Experts of a small language model: 1 pick a token.
Below are experts of layer 8 (counted from 0) of a mixture-of-experts language model. Rows are named router (the router's row for the expert), down (a neuron's output weights, with its number) and show model dimensions 48-95. Each number is 200 + 30 x the weight over its row's rms, rounded and kept within 0 to 999.
Before each expert's rows: "comes before" lists some tokens at least twice as common just after its tokens as in all text. This comes from a sample of Wikipedia text that the model never trained on. Tokens count by the router's weight.

# expert 2
comes before: " the", " a", " to", " he", " The", " that"
router,211,179,202,195,144,184,219,239,192,176,247,175,197,143,192,223,233,191,168,221,294,156,202,172,224,222,186,192,190,236,206,221,224,194,241,198,214,190,190,193,221,168,202,149,221,268,196,207
down14,206,180,242,216,212,154,227,191,200,243,220,250,185,232,229,166,220,199,201,215,239,159,176,172,172,202,211,178,171,232,153,254,202,209,266,192,230,243,187,200,196,171,198,251,234,194,250,218
down15,168,202,175,229,175,219,233,190,188,197,176,233,214,207,248,193,176,211,163,189,194,231,204,182,187,201,230,175,220,188,223,252,199,192,187,179,216,198,204,207,241,210,211,216,207,202,180,201
down16,225,229,256,216,171,146,194,205,231,205,186,217,199,204,233,260,175,208,192,220,199,199,178,176,191,264,178,212,236,129,214,152,222,188,126,191,211,187,236,203,126,215,260,208,182,202,162,174
down17,209,177,193,198,172,175,184,156,192,228,167,171,168,214,220,183,161,198,229,200,223,205,172,189,174,189,242,203,199,208,189,196,113,206,165,215,231,214,202,190,207,227,211,209,205,188,206,238
down18,196,208,207,203,242,250,210,210,184,195,215,182,129,182,161,211,195,203,245,209,201,200,175,138,129,169,200,205,231,198,199,227,199,206,195,213,199,206,216,200,292,66,173,166,217,224,184,237
down19,198,238,177,165,202,150,178,182,235,216,183,212,218,167,155,204,173,213,186,233,111,190,222,182,203,171,194,266,188,196,186,218,162,161,257,163,186,163,186,229,182,254,182,210,226,179,227,218
down20,198,172,212,167,194,190,204,188,196,178,210,197,226,195,167,172,176,216,237,183,223,186,171,185,187,187,159,162,151,237,251,235,171,205,194,191,171,209,224,169,213,160,170,91,175,196,237,162
down21,236,152,187,198,150,181,182,217,232,143,219,217,175,200,193,249,221,211,190,184,219,170,241,189,219,223,192,239,211,237,239,208,236,157,201,181,226,159,200,263,214,157,179,193,217,213,235,212
down22,183,194,202,183,245,206,209,199,180,209,167,181,178,165,186,220,196,205,206,187,165,190,223,184,209,181,241,168,218,171,204,188,205,180,168,181,204,182,239,221,187,153,191,233,199,204,202,229
down23,178,220,180,205,163,190,211,203,229,163,180,203,177,187,138,247,226,173,185,220,152,232,152,204,145,213,191,136,180,228,157,199,230,194,230,241,232,205,232,182,195,252,207,193,266,193,209,180
down24,174,199,187,208,236,173,207,133,160,161,211,223,199,253,226,243,142,253,233,223,206,190,177,229,210,189,238,241,160,200,247,219,191,182,190,191,201,193,213,209,166,209,205,232,179,199,169,189
down25,213,194,193,216,219,224,177,267,238,228,178,210,185,228,173,186,216,208,244,249,170,236,162,209,130,200,173,194,200,225,191,219,235,248,261,172,183,144,207,201,203,170,201,152,170,191,212,206
down26,214,190,209,180,223,178,188,234,161,210,212,193,275,217,173,227,185,232,199,194,233,232,213,212,170,225,240,217,214,221,223,199,284,194,175,214,169,165,193,226,187,143,166,229,159,173,221,224
down27,170,179,178,127,226,212,163,135,177,191,174,231,229,205,269,222,189,206,222,207,200,167,160,201,225,191,221,258,218,227,123,163,250,229,177,218,252,230,149,204,184,187,248,246,223,275,177,205
down28,190,213,233,206,177,208,202,210,237,175,204,227,153,177,271,200,202,193,210,195,162,183,180,172,173,141,219,221,229,196,240,195,212,203,166,202,188,212,205,287,159,170,227,162,264,163,174,173
down29,193,220,244,242,171,220,232,154,200,174,205,167,198,156,186,269,190,120,207,201,168,201,219,187,198,152,193,228,209,190,149,188,194,178,214,189,222,253,210,142,193,217,205,188,191,219,213,187
down30,206,172,272,161,196,221,232,235,225,165,164,175,125,226,197,162,223,226,193,244,216,256,213,141,187,244,215,167,217,232,201,207,177,184,174,230,193,179,233,211,195,228,243,170,190,143,107,213
down31,209,183,182,180,197,181,176,153,160,206,222,196,208,211,174,184,255,231,201,159,236,242,158,187,261,162,174,151,206,199,214,197,190,204,200,194,189,223,175,225,224,222,217,209,212,194,174,239
down32,206,141,157,157,220,229,222,221,182,167,205,209,221,226,261,206,204,171,242,246,225,164,160,203,217,157,219,257,296,273,199,219,257,199,198,186,195,191,205,219,202,224,248,167,196,163,202,166
down33,220,154,194,168,227,243,177,223,207,175,180,218,175,182,179,215,182,226,179,181,160,179,202,232,267,217,203,228,223,201,225,215,171,162,233,199,168,158,213,182,212,209,213,213,138,201,197,213
down34,192,210,153,156,186,149,206,176,214,234,163,253,243,186,245,216,141,207,198,123,237,161,200,247,172,203,153,178,201,251,196,183,173,177,225,153,166,236,209,199,198,204,162,203,180,242,191,184
down35,226,203,201,194,190,191,214,182,163,210,181,152,205,227,148,254,190,212,186,201,263,149,232,156,173,184,153,247,221,248,227,153,205,169,213,147,189,211,232,203,189,181,232,162,235,198,200,190
down36,172,168,248,145,219,200,220,209,261,207,191,194,148,250,210,183,190,202,194,229,174,184,213,163,214,223,196,209,227,202,217,141,220,239,212,232,214,182,155,206,162,198,220,322,182,251,202,145
down37,239,217,222,182,226,202,172,173,225,190,215,239,151,199,176,154,248,183,228,160,118,190,183,191,215,192,223,244,173,154,231,191,177,162,228,184,258,199,207,155,203,142,153,134,173,205,198,171
down38,203,232,174,192,196,212,219,187,201,162,189,179,268,177,235,160,226,185,182,251,236,187,218,189,217,253,214,181,209,167,229,177,211,214,188,194,177,207,220,222,193,245,195,227,205,219,162,166
down39,176,196,162,242,181,162,151,152,182,229,233,222,203,228,212,219,186,238,216,229,114,220,161,239,185,164,213,195,185,193,256,207,199,202,179,174,191,221,165,215,226,188,220,195,197,266,90,168
down40,194,178,189,198,193,126,237,211,201,200,215,282,190,225,188,209,201,237,241,190,220,201,235,177,210,226,155,209,201,178,221,225,203,154,172,179,228,191,200,192,184,200,186,254,211,206,180,157
down41,180,253,199,245,208,200,191,162,173,241,189,200,209,216,225,209,219,183,183,185,175,216,205,236,187,234,231,203,183,179,169,128,130,208,179,153,161,113,192,221,174,187,243,141,206,138,201,217
down42,194,179,186,210,188,231,207,251,139,208,260,178,182,163,210,210,209,162,208,186,126,191,237,198,193,208,194,201,151,144,230,169,198,198,226,208,188,182,254,202,290,209,180,231,199,159,196,237
down43,220,219,222,231,213,208,234,216,198,152,179,218,164,202,186,222,237,216,209,238,199,203,209,214,240,210,182,198,156,169,196,145,190,252,193,198,145,180,182,206,212,174,192,195,178,192,214,201
down44,188,194,186,227,200,222,254,214,195,202,167,212,250,205,142,227,181,199,212,194,200,194,255,210,182,177,146,112,190,214,196,198,225,197,213,216,190,237,224,151,212,259,147,219,202,211,193,211
down45,236,247,195,168,208,177,227,227,217,202,149,245,192,211,176,210,180,240,163,193,224,195,209,219,171,220,248,216,209,205,203,245,184,194,198,193,243,87,186,195,231,142,194,253,252,223,181,208
down46,220,171,272,242,238,167,216,202,202,184,250,230,193,199,166,165,200,157,240,166,254,144,174,218,274,217,151,228,214,198,224,204,141,204,185,217,197,258,236,198,172,155,119,158,149,159,166,199
down47,193,231,178,240,227,225,213,190,199,180,236,184,182,268,230,185,184,193,196,220,359,230,235,204,156,210,192,211,149,180,221,201,202,169,219,146,232,169,171,216,194,206,216,186,180,211,188,199
down48,192,194,228,177,169,170,228,216,201,245,188,140,199,190,208,245,226,168,196,187,142,172,235,129,210,206,203,211,207,190,187,200,198,245,202,173,156,144,241,128,271,226,181,299,214,166,228,201
down49,184,239,179,184,231,206,211,186,243,243,168,188,216,188,176,212,186,216,232,139,124,150,238,205,227,126,186,221,291,199,122,178,212,242,164,149,212,276,161,212,202,260,160,255,190,246,226,194
down50,170,166,181,234,216,223,209,222,231,199,178,174,242,204,184,196,184,240,223,177,206,192,233,200,172,196,211,168,163,253,215,170,217,204,217,209,153,185,183,248,188,172,155,155,232,174,229,196
down51,187,220,202,161,204,252,213,254,206,155,203,163,224,195,199,250,215,242,200,210,184,204,210,181,191,251,188,188,166,169,227,160,215,207,236,216,186,173,219,175,199,190,161,209,219,265,215,266
down52,224,212,191,122,227,158,237,214,177,220,162,231,220,202,192,163,205,188,186,207,159,205,205,187,183,212,191,189,229,147,168,160,179,210,187,225,240,201,153,183,210,199,193,213,213,223,232,183
down53,215,240,206,204,188,214,238,213,204,223,175,194,167,213,159,142,186,207,150,179,174,197,258,189,208,206,218,185,197,223,251,226,133,211,167,212,217,168,219,156,218,170,258,188,226,251,186,170
down54,258,139,181,155,225,193,225,253,218,198,172,178,153,191,213,229,158,247,181,161,184,167,185,215,233,218,202,288,179,219,193,159,215,159,162,189,141,152,145,257,155,190,189,212,250,205,211,208
down55,227,174,196,194,158,218,197,236,180,179,209,194,209,158,187,160,198,224,194,219,168,175,169,191,152,215,243,232,216,175,171,207,234,166,220,211,193,185,187,175,167,214,195,165,160,189,232,235
down56,153,205,157,190,228,231,196,173,242,187,171,235,194,184,202,211,152,198,158,165,329,193,187,196,199,168,252,191,210,183,221,177,189,194,214,209,225,219,173,160,171,196,160,173,218,252,212,168
down57,196,160,166,147,174,178,230,237,194,230,207,221,241,169,235,207,222,221,198,242,214,166,227,205,220,180,163,157,238,146,192,162,198,186,246,193,142,180,226,191,209,202,201,210,180,209,250,282
down58,179,179,222,150,212,178,176,164,177,216,146,209,208,232,209,212,196,224,167,160,164,158,222,172,236,196,255,208,183,174,190,280,200,208,192,249,187,174,151,182,215,172,238,222,209,196,229,222
down59,183,161,201,206,212,158,170,232,182,195,223,211,225,169,199,163,194,213,223,206,167,238,178,201,180,157,236,251,273,230,197,240,218,193,214,203,213,251,157,204,173,200,153,313,209,166,183,219

# expert 3
comes before: ",", " (", " and", "\n", "'s", ".\n\n"
router,228,177,193,239,206,160,185,229,184,226,184,177,175,209,208,198,186,165,236,181,193,229,203,168,171,190,175,192,175,193,180,135,248,133,201,199,207,230,181,191,256,170,219,201,179,200,202,155
down14,259,159,219,167,184,171,190,205,187,209,242,243,190,219,215,171,227,219,236,198,227,150,237,209,235,202,204,143,167,203,196,154,207,225,168,178,207,162,225,211,168,230,209,190,162,251,242,205
down15,144,186,239,185,254,197,212,157,226,196,227,240,176,199,190,183,187,264,189,215,205,212,162,242,202,216,222,228,199,263,221,198,212,212,191,185,244,248,190,146,157,172,180,213,188,248,183,214
down16,141,186,188,193,204,174,210,196,197,123,163,211,267,231,195,199,132,234,184,223,194,178,220,173,239,233,229,158,201,193,222,184,194,208,164,195,177,254,216,181,189,189,182,262,156,214,195,175
down17,158,189,124,245,206,249,196,218,174,218,215,192,193,226,194,215,214,185,247,198,229,230,217,204,150,182,221,185,189,215,194,190,232,137,200,206,188,215,146,181,197,194,211,257,180,217,192,182
down18,211,201,241,201,202,158,181,159,209,178,184,174,177,226,158,164,143,188,223,253,211,207,198,191,153,170,176,246,202,168,186,159,191,151,204,209,173,170,223,203,207,273,283,235,190,216,207,234
down19,169,203,181,217,189,183,218,232,173,207,238,211,197,165,180,211,180,202,149,184,149,147,196,173,216,206,247,215,225,198,198,203,148,212,206,225,171,182,173,212,226,211,215,211,194,197,175,195
down20,201,105,227,184,231,182,162,214,205,200,173,208,200,235,160,207,217,213,183,180,184,165,181,180,161,203,161,198,234,233,219,206,201,211,219,214,232,158,163,127,195,167,226,203,167,165,216,150
down21,224,208,156,184,194,201,196,173,186,179,162,239,215,234,163,223,168,233,221,245,228,197,218,151,219,227,211,208,222,175,221,252,205,239,185,204,267,134,192,240,245,199,223,190,228,218,182,251
down22,170,206,237,155,187,156,187,208,195,198,206,192,201,155,204,184,137,192,157,245,151,196,205,214,215,229,228,234,246,193,140,226,196,186,177,236,190,160,158,211,250,198,208,157,193,195,174,179
down23,236,235,194,208,211,199,192,158,219,179,206,193,213,237,273,226,183,224,143,177,184,247,206,225,238,172,194,195,221,204,160,210,173,188,216,201,148,197,220,248,262,231,203,229,196,201,184,241
down24,164,213,179,217,217,184,177,217,185,198,226,184,248,188,203,180,200,187,204,216,233,239,219,172,191,224,168,157,170,232,224,181,189,182,216,210,132,269,225,156,266,165,188,176,184,183,206,240
down25,159,224,215,222,190,239,207,202,225,212,266,129,193,243,215,200,197,151,209,199,218,258,245,164,234,266,205,224,150,249,173,183,213,154,197,176,188,194,193,159,167,157,166,208,202,172,187,224
down26,174,191,249,193,163,202,201,200,235,135,188,235,187,210,207,180,167,210,229,211,209,197,196,235,253,223,160,213,170,246,231,218,239,194,205,217,114,213,152,203,204,223,169,288,208,166,129,208
down27,271,198,193,213,210,248,203,189,194,208,194,223,211,192,276,180,161,194,183,183,148,214,246,219,169,143,253,172,173,173,201,231,148,172,213,186,190,222,185,143,205,191,187,216,261,187,242,151
down28,160,205,223,194,226,229,244,176,209,225,205,200,238,219,219,169,225,171,186,172,205,213,199,242,230,214,196,170,211,189,212,192,245,228,263,228,179,206,238,185,188,161,252,192,199,260,206,225
down29,192,187,231,202,229,192,169,219,250,162,141,196,170,180,198,215,248,164,272,192,135,174,159,160,199,191,143,190,214,233,223,204,226,190,211,211,168,166,203,176,235,239,201,221,175,188,154,219
down30,194,180,159,205,173,217,239,209,157,200,154,208,216,165,242,245,214,171,236,244,191,186,203,239,188,155,233,217,240,236,209,159,214,163,235,154,215,194,175,192,199,202,152,168,183,244,209,217
down31,221,216,208,164,174,129,170,231,204,201,144,268,245,214,187,218,193,219,187,201,178,253,186,206,236,225,187,207,188,220,165,200,189,170,177,236,196,207,175,225,203,247,245,201,148,128,211,207
down32,198,161,254,201,207,197,226,200,166,189,263,217,198,271,187,202,213,227,204,214,232,165,165,171,174,197,175,218,243,178,192,202,238,184,200,194,187,213,179,193,225,237,198,190,256,225,279,211
down33,194,169,191,271,210,160,203,178,175,224,174,187,192,230,226,180,184,225,162,169,249,218,203,204,210,211,207,251,181,226,196,233,212,212,188,241,198,210,193,188,199,213,168,224,227,148,171,267
down34,175,208,178,229,216,176,200,209,225,217,182,257,203,179,175,187,205,249,226,240,205,132,178,232,253,179,230,159,155,270,187,175,130,229,166,255,189,200,219,201,213,246,144,206,231,216,191,161
down35,226,204,219,187,231,181,214,212,183,275,206,191,196,202,189,188,228,167,218,233,178,197,226,169,156,151,180,217,210,199,212,233,264,155,203,208,257,180,208,203,170,200,198,115,157,195,147,207
down36,201,212,193,166,212,201,217,167,197,155,198,200,206,198,207,190,183,223,221,195,219,240,124,248,214,200,188,179,194,196,149,215,224,224,186,160,223,156,203,244,188,228,269,199,123,202,166,197
down37,226,233,213,189,230,231,196,251,251,192,206,265,224,205,182,200,245,244,183,194,198,199,201,223,149,175,205,215,185,250,179,205,194,204,215,151,233,137,220,171,234,179,190,259,192,231,181,142
down38,177,189,174,203,246,225,213,219,196,214,182,207,162,185,178,213,235,231,235,203,158,192,211,170,196,137,229,210,183,219,183,264,181,208,193,177,176,156,218,165,139,223,211,168,168,181,199,180
down39,217,209,160,195,172,227,165,201,157,224,194,220,210,214,165,199,233,99,156,148,194,212,190,232,211,188,168,211,193,169,244,178,214,245,262,228,219,228,197,198,229,194,163,184,162,229,203,193
down40,188,251,214,199,171,237,168,179,202,170,201,187,144,189,203,242,241,203,225,246,178,242,245,226,134,220,204,161,193,194,186,141,213,164,198,201,196,210,223,249,242,193,220,222,207,241,207,201
down41,251,183,185,168,203,200,207,197,211,214,207,214,191,178,156,197,175,228,199,213,207,223,158,174,237,149,181,155,216,166,230,226,202,221,174,187,210,224,183,201,227,238,187,179,130,168,205,214
down42,203,198,174,297,171,186,173,241,202,163,248,186,149,227,208,202,223,190,200,257,206,222,237,248,141,220,190,148,233,208,218,261,221,224,209,207,202,249,215,226,210,197,123,204,188,219,199,225
down43,200,169,185,170,242,212,192,179,213,172,168,244,193,202,193,232,234,222,177,188,203,185,170,218,273,168,96,172,178,188,178,236,231,189,218,210,165,158,167,181,258,206,240,228,198,171,215,218
down44,168,234,230,241,166,206,226,231,203,188,228,136,166,227,160,169,247,204,204,174,190,228,189,182,257,164,252,222,258,195,182,174,201,196,230,195,194,214,222,166,208,177,206,177,148,202,201,132
down45,230,187,209,236,196,207,161,220,153,157,162,226,147,165,181,197,181,206,123,149,250,200,182,160,197,250,219,192,190,157,129,231,220,167,225,205,260,102,181,170,170,233,230,233,223,206,158,200
down46,218,235,197,224,185,213,191,185,174,200,169,218,177,183,165,231,213,224,192,183,204,189,176,184,215,176,167,201,200,211,198,219,185,220,190,154,181,139,221,228,237,210,192,240,187,203,211,183
down47,200,211,178,233,262,196,199,152,161,159,236,175,214,150,195,153,193,158,152,223,249,201,198,168,198,198,185,186,210,202,170,196,224,187,176,236,196,215,225,215,197,214,222,186,265,204,204,216
down48,174,167,232,181,186,145,154,187,196,134,221,245,220,223,198,217,190,197,191,203,172,184,168,174,217,160,149,169,148,192,243,212,180,188,190,201,185,170,244,216,214,234,184,267,199,186,204,168
down49,131,175,268,192,152,211,236,276,221,177,226,149,240,193,181,182,206,163,220,119,212,227,261,209,170,243,172,191,217,208,171,156,211,208,232,181,192,228,177,219,191,177,174,164,176,213,202,210
down50,210,201,163,204,177,205,199,167,228,230,238,158,219,183,207,252,224,154,218,181,246,206,201,234,173,152,173,168,195,251,167,226,234,160,210,206,157,231,196,170,191,159,199,216,208,202,178,194
down51,226,200,189,212,159,141,197,176,161,194,182,181,243,244,184,186,207,191,233,225,202,200,196,156,168,259,186,206,239,157,189,176,240,192,217,195,138,190,155,147,160,192,194,349,188,186,160,207
down52,241,154,203,211,202,188,207,213,220,190,177,244,207,204,241,209,216,228,258,180,216,189,183,205,199,198,208,262,184,188,232,188,191,191,147,174,181,228,171,204,211,208,192,203,147,227,158,249
down53,232,187,199,154,220,155,171,184,170,235,241,184,209,190,209,215,196,233,189,180,183,214,185,224,235,186,226,235,245,151,169,136,165,189,221,227,220,177,204,175,213,257,198,99,191,202,187,233
down54,189,223,174,230,165,220,165,227,197,135,237,188,224,204,213,184,211,179,183,203,216,148,220,214,165,174,210,195,260,176,241,225,249,180,216,195,223,175,227,122,278,154,224,210,209,169,200,200
down55,201,233,150,223,187,216,197,198,179,242,211,194,193,202,214,215,240,200,121,143,239,183,218,137,203,245,190,181,230,234,202,201,225,206,209,250,251,153,211,153,205,155,167,200,216,181,228,204
down56,269,175,210,167,198,168,218,245,233,111,207,240,167,260,165,257,223,209,191,191,201,198,214,184,251,205,200,256,230,192,189,192,173,189,243,133,214,168,231,184,229,225,183,224,149,177,165,206
down57,215,127,217,182,172,200,173,210,172,231,216,228,217,183,174,231,200,222,192,194,294,259,194,220,174,223,211,236,175,184,189,134,189,221,205,185,238,233,183,186,178,230,171,185,200,219,227,170
down58,183,212,164,199,193,176,192,163,232,183,224,189,227,238,194,236,202,245,209,228,203,226,227,198,231,273,144,161,167,218,179,228,176,206,215,217,169,180,185,208,187,198,189,237,218,177,212,214
down59,207,198,179,250,213,151,221,151,227,225,180,192,148,197,233,188,222,183,157,182,205,198,217,211,235,217,215,237,263,203,210,190,183,220,217,232,162,180,242,222,210,162,151,208,201,196,217,297

# expert 5
comes before: " ", " |", "|", "–", ":", " |\n"
router,162,195,232,224,244,169,169,180,232,194,233,247,213,237,230,191,182,183,205,218,179,147,156,214,230,191,217,227,187,194,222,191,186,174,206,233,171,194,207,169,179,237,208,235,210,219,218,242
down14,196,209,177,235,208,189,182,212,204,188,162,165,209,224,244,196,147,200,171,149,181,182,194,232,217,193,161,210,188,216,250,280,203,216,195,186,239,191,187,235,199,255,187,195,153,188,214,242
down15,216,251,205,200,127,237,166,193,203,196,207,226,182,216,189,160,178,186,198,224,181,196,171,171,200,186,136,233,264,229,166,194,158,219,156,196,225,200,161,222,234,135,244,206,203,204,197,216
down16,233,176,188,183,174,163,178,176,208,190,184,231,200,197,199,211,192,231,228,178,257,200,147,174,175,215,195,185,186,209,202,172,205,181,165,203,188,165,230,196,233,226,245,188,249,210,226,263
down17,230,232,181,193,155,141,209,207,189,218,183,179,242,155,174,227,182,220,233,219,187,229,197,211,214,259,164,197,209,227,170,180,223,207,218,218,239,170,230,143,206,153,232,243,221,194,124,222
down18,205,196,177,173,174,152,199,225,278,198,253,125,165,179,209,243,217,189,270,202,258,192,214,181,171,264,201,146,181,204,193,258,238,155,164,210,206,199,212,205,195,186,233,216,262,211,190,141
down19,225,188,202,165,223,178,220,210,248,198,196,220,228,229,250,177,197,189,224,169,211,189,220,226,200,216,177,170,186,203,189,222,203,172,196,220,213,202,236,208,199,133,185,137,147,222,154,239
down20,238,218,194,164,191,165,194,132,166,208,189,172,191,137,183,177,245,181,214,277,181,203,203,235,184,258,173,252,261,217,183,211,221,198,206,232,216,198,241,158,239,196,182,193,202,195,207,221
down21,196,172,215,183,240,135,234,199,244,256,157,237,213,208,192,185,219,182,165,229,214,201,208,209,212,215,242,211,182,162,136,197,209,210,211,170,210,240,188,210,226,220,156,186,197,181,206,180
down22,237,222,172,218,166,183,209,173,225,161,126,163,160,214,213,168,147,189,219,191,250,249,201,212,165,181,215,181,264,178,172,205,166,190,204,210,179,221,208,183,235,193,207,197,145,209,209,245
down23,176,190,200,142,240,207,166,200,171,250,178,221,205,228,132,198,226,195,187,273,212,202,197,195,228,230,232,179,211,238,199,166,191,175,181,161,185,200,175,187,231,228,266,222,217,191,184,216
down24,257,211,201,197,204,265,207,186,214,167,194,238,227,195,214,184,199,257,234,162,150,168,156,210,142,254,192,253,152,193,249,213,225,150,181,166,228,245,153,270,206,159,212,232,166,265,213,212
down25,115,186,208,271,196,216,167,218,213,194,203,129,182,218,222,219,162,121,216,190,246,192,149,217,199,123,217,198,191,158,202,203,235,240,207,169,166,235,242,202,238,215,238,162,234,159,200,197
down26,208,172,235,173,191,183,182,200,181,165,198,248,213,185,190,220,191,225,203,169,191,235,163,202,140,263,218,284,185,177,246,211,175,139,204,237,202,124,199,175,151,194,165,230,181,223,202,198
down27,216,177,177,188,169,124,203,184,212,185,220,174,188,173,228,197,190,219,99,190,167,221,185,212,215,231,261,234,194,210,210,224,181,182,192,227,257,200,224,168,181,161,203,217,231,244,248,221
down28,211,175,193,233,212,203,139,206,173,170,192,213,172,227,159,192,203,221,213,213,178,196,232,223,213,289,237,156,214,261,226,232,236,207,257,197,208,167,174,264,140,219,148,211,191,235,217,229
down29,152,203,190,220,183,159,162,167,222,192,209,195,157,217,183,161,184,190,176,212,235,148,245,218,274,136,203,231,182,197,258,243,208,200,176,192,191,220,221,230,184,227,185,194,176,195,226,219
down30,207,180,247,226,207,195,174,203,191,194,214,204,197,218,203,245,188,209,187,183,253,241,210,257,201,160,235,209,159,146,170,236,259,230,210,244,189,198,250,201,224,153,228,193,205,195,195,222
down31,199,238,218,222,188,253,205,191,168,205,218,230,186,164,153,211,214,165,177,221,209,211,239,224,205,245,170,170,235,198,204,187,236,240,253,205,259,186,220,178,207,180,200,184,251,177,216,173
down32,178,263,251,211,219,214,235,209,170,233,222,242,156,209,160,188,216,199,174,178,217,163,246,187,182,244,211,202,172,189,159,220,171,221,173,167,122,200,204,245,202,193,177,161,162,219,193,220
down33,179,207,222,176,154,221,169,222,198,221,205,221,168,218,151,197,155,175,145,204,188,187,188,199,172,225,187,235,230,232,142,210,179,218,249,209,206,283,145,236,210,248,218,215,241,196,181,182
down34,204,243,238,204,151,194,241,219,176,232,190,140,208,194,139,245,244,267,222,212,207,198,192,237,168,197,171,241,206,174,228,166,220,205,233,224,162,245,177,214,230,179,224,182,171,240,187,155
down35,175,173,225,225,180,168,171,225,161,195,228,223,222,185,211,224,187,203,191,164,183,188,185,193,125,183,184,214,195,216,165,171,215,195,188,200,225,219,211,242,213,247,179,252,158,156,172,239
down36,174,212,210,163,195,246,175,236,238,202,220,224,159,170,212,167,211,180,234,185,152,194,206,180,161,202,246,259,190,222,210,191,198,215,220,198,201,193,214,180,164,230,212,243,205,196,223,256
down37,200,219,195,214,217,251,167,167,212,245,193,234,218,277,159,175,175,193,188,219,186,239,212,176,244,214,207,227,238,246,178,205,204,224,229,223,266,226,248,216,255,189,242,177,217,185,163,170
down38,143,213,157,194,188,201,242,173,218,212,194,160,226,204,179,184,196,224,177,207,197,234,188,130,210,251,198,236,228,214,210,197,261,180,211,197,191,202,182,237,203,163,238,154,228,212,221,194
down39,247,251,167,153,222,235,197,190,199,228,196,154,182,227,204,208,217,186,220,168,182,186,217,179,182,236,174,234,176,153,179,214,209,224,217,190,191,205,150,244,190,124,216,213,171,178,203,182
down40,155,219,208,240,168,180,191,262,199,224,190,165,194,170,151,146,198,215,192,199,197,226,224,164,196,217,267,150,220,227,188,212,248,211,247,206,180,210,205,183,212,169,197,160,201,223,177,191
down41,236,183,203,176,166,175,232,164,209,159,238,207,236,200,197,184,187,171,192,226,201,192,219,178,208,226,165,135,196,154,227,214,213,207,185,179,205,202,224,185,124,218,218,221,200,195,226,203
down42,117,190,178,177,185,188,178,182,188,180,232,177,245,169,231,170,195,157,243,214,255,182,254,166,223,146,198,211,224,261,175,237,200,169,160,185,171,182,204,201,162,173,195,142,206,230,190,241
down43,200,182,189,198,207,142,225,164,179,210,187,191,184,232,160,225,235,253,267,182,227,198,182,208,203,150,218,206,166,190,182,165,165,235,142,203,183,202,177,132,136,220,171,229,171,134,200,221
down44,201,226,198,232,184,188,187,152,163,203,213,194,213,178,187,222,194,138,183,206,206,237,191,173,136,203,183,212,234,220,224,224,177,191,218,224,216,143,181,211,154,217,213,194,249,176,219,210
down45,197,195,191,190,168,220,201,230,276,145,168,180,210,213,178,192,218,136,199,188,257,172,247,200,198,190,208,235,221,215,206,225,194,194,187,228,214,157,199,220,176,227,178,171,209,206,209,243
down46,115,216,199,235,231,181,222,225,191,156,180,175,210,184,276,161,194,197,137,152,205,257,166,178,153,195,232,163,190,191,287,218,169,217,230,183,153,216,151,186,199,277,217,226,204,188,209,209
down47,199,192,162,221,156,167,223,227,125,203,249,181,181,170,201,177,247,181,225,198,146,255,203,192,208,205,185,182,193,219,190,234,205,158,201,213,164,211,156,250,204,220,183,224,185,236,210,220
down48,236,207,244,190,225,173,194,206,184,193,178,210,216,210,198,209,239,179,238,206,190,200,249,219,193,230,271,231,186,216,140,200,226,194,203,175,140,187,184,224,133,198,191,190,187,195,250,188
down49,154,153,196,163,201,193,164,221,138,180,160,192,137,179,260,214,181,227,194,188,237,159,227,199,173,198,196,162,189,209,229,320,229,184,158,231,238,183,131,212,251,176,201,222,126,187,226,204
down50,155,166,183,217,184,182,164,202,227,223,192,206,166,191,214,180,161,192,155,212,210,244,245,218,171,194,204,182,169,201,208,191,139,199,178,187,190,171,217,187,225,251,233,190,224,254,190,246
down51,224,149,196,215,212,171,141,215,147,181,212,198,190,170,191,157,251,177,188,167,215,202,202,183,197,192,186,246,243,192,193,226,221,204,199,193,161,181,259,199,230,196,179,229,203,153,163,154
down52,232,222,193,218,243,179,186,208,181,184,234,185,182,184,166,211,219,205,231,168,154,224,167,159,184,183,194,197,212,235,167,182,222,228,196,250,202,274,199,252,196,204,175,198,179,147,184,192
down53,193,254,194,237,184,195,190,156,246,192,180,188,212,194,201,181,224,206,200,241,199,190,208,202,160,275,245,248,216,126,199,242,204,169,198,162,210,233,211,222,212,178,176,236,217,148,174,219
down54,194,148,231,220,226,191,191,170,214,249,182,185,185,138,206,203,153,229,254,210,213,167,179,216,208,224,214,170,215,220,235,240,151,111,225,137,157,210,184,153,223,201,179,186,222,199,185,182
down55,214,180,183,176,156,219,167,209,235,224,192,124,231,189,219,221,198,184,168,198,221,192,205,229,203,147,237,214,237,203,144,181,195,171,212,180,239,186,244,212,236,217,227,171,225,157,208,190
down56,261,245,228,219,215,211,203,228,209,188,212,173,203,221,188,215,218,172,247,167,229,207,230,204,119,197,189,232,175,188,190,217,201,214,252,197,221,199,235,221,224,199,164,213,257,216,185,134
down57,203,216,219,231,184,222,192,161,169,209,164,239,187,191,189,233,207,189,177,187,233,203,180,238,171,190,223,211,195,189,182,196,221,243,232,274,197,188,214,168,174,186,139,209,206,183,217,184
down58,197,165,207,200,248,183,201,208,243,184,174,264,236,235,215,190,198,220,185,267,194,195,138,169,211,183,184,148,236,216,230,214,166,159,219,181,239,164,238,205,214,199,166,184,217,284,213,209
down59,163,211,220,206,194,199,229,175,196,195,181,136,207,205,244,198,261,188,194,137,220,222,165,211,159,169,208,196,158,218,245,285,169,239,162,181,208,133,221,226,230,173,228,167,190,100,236,200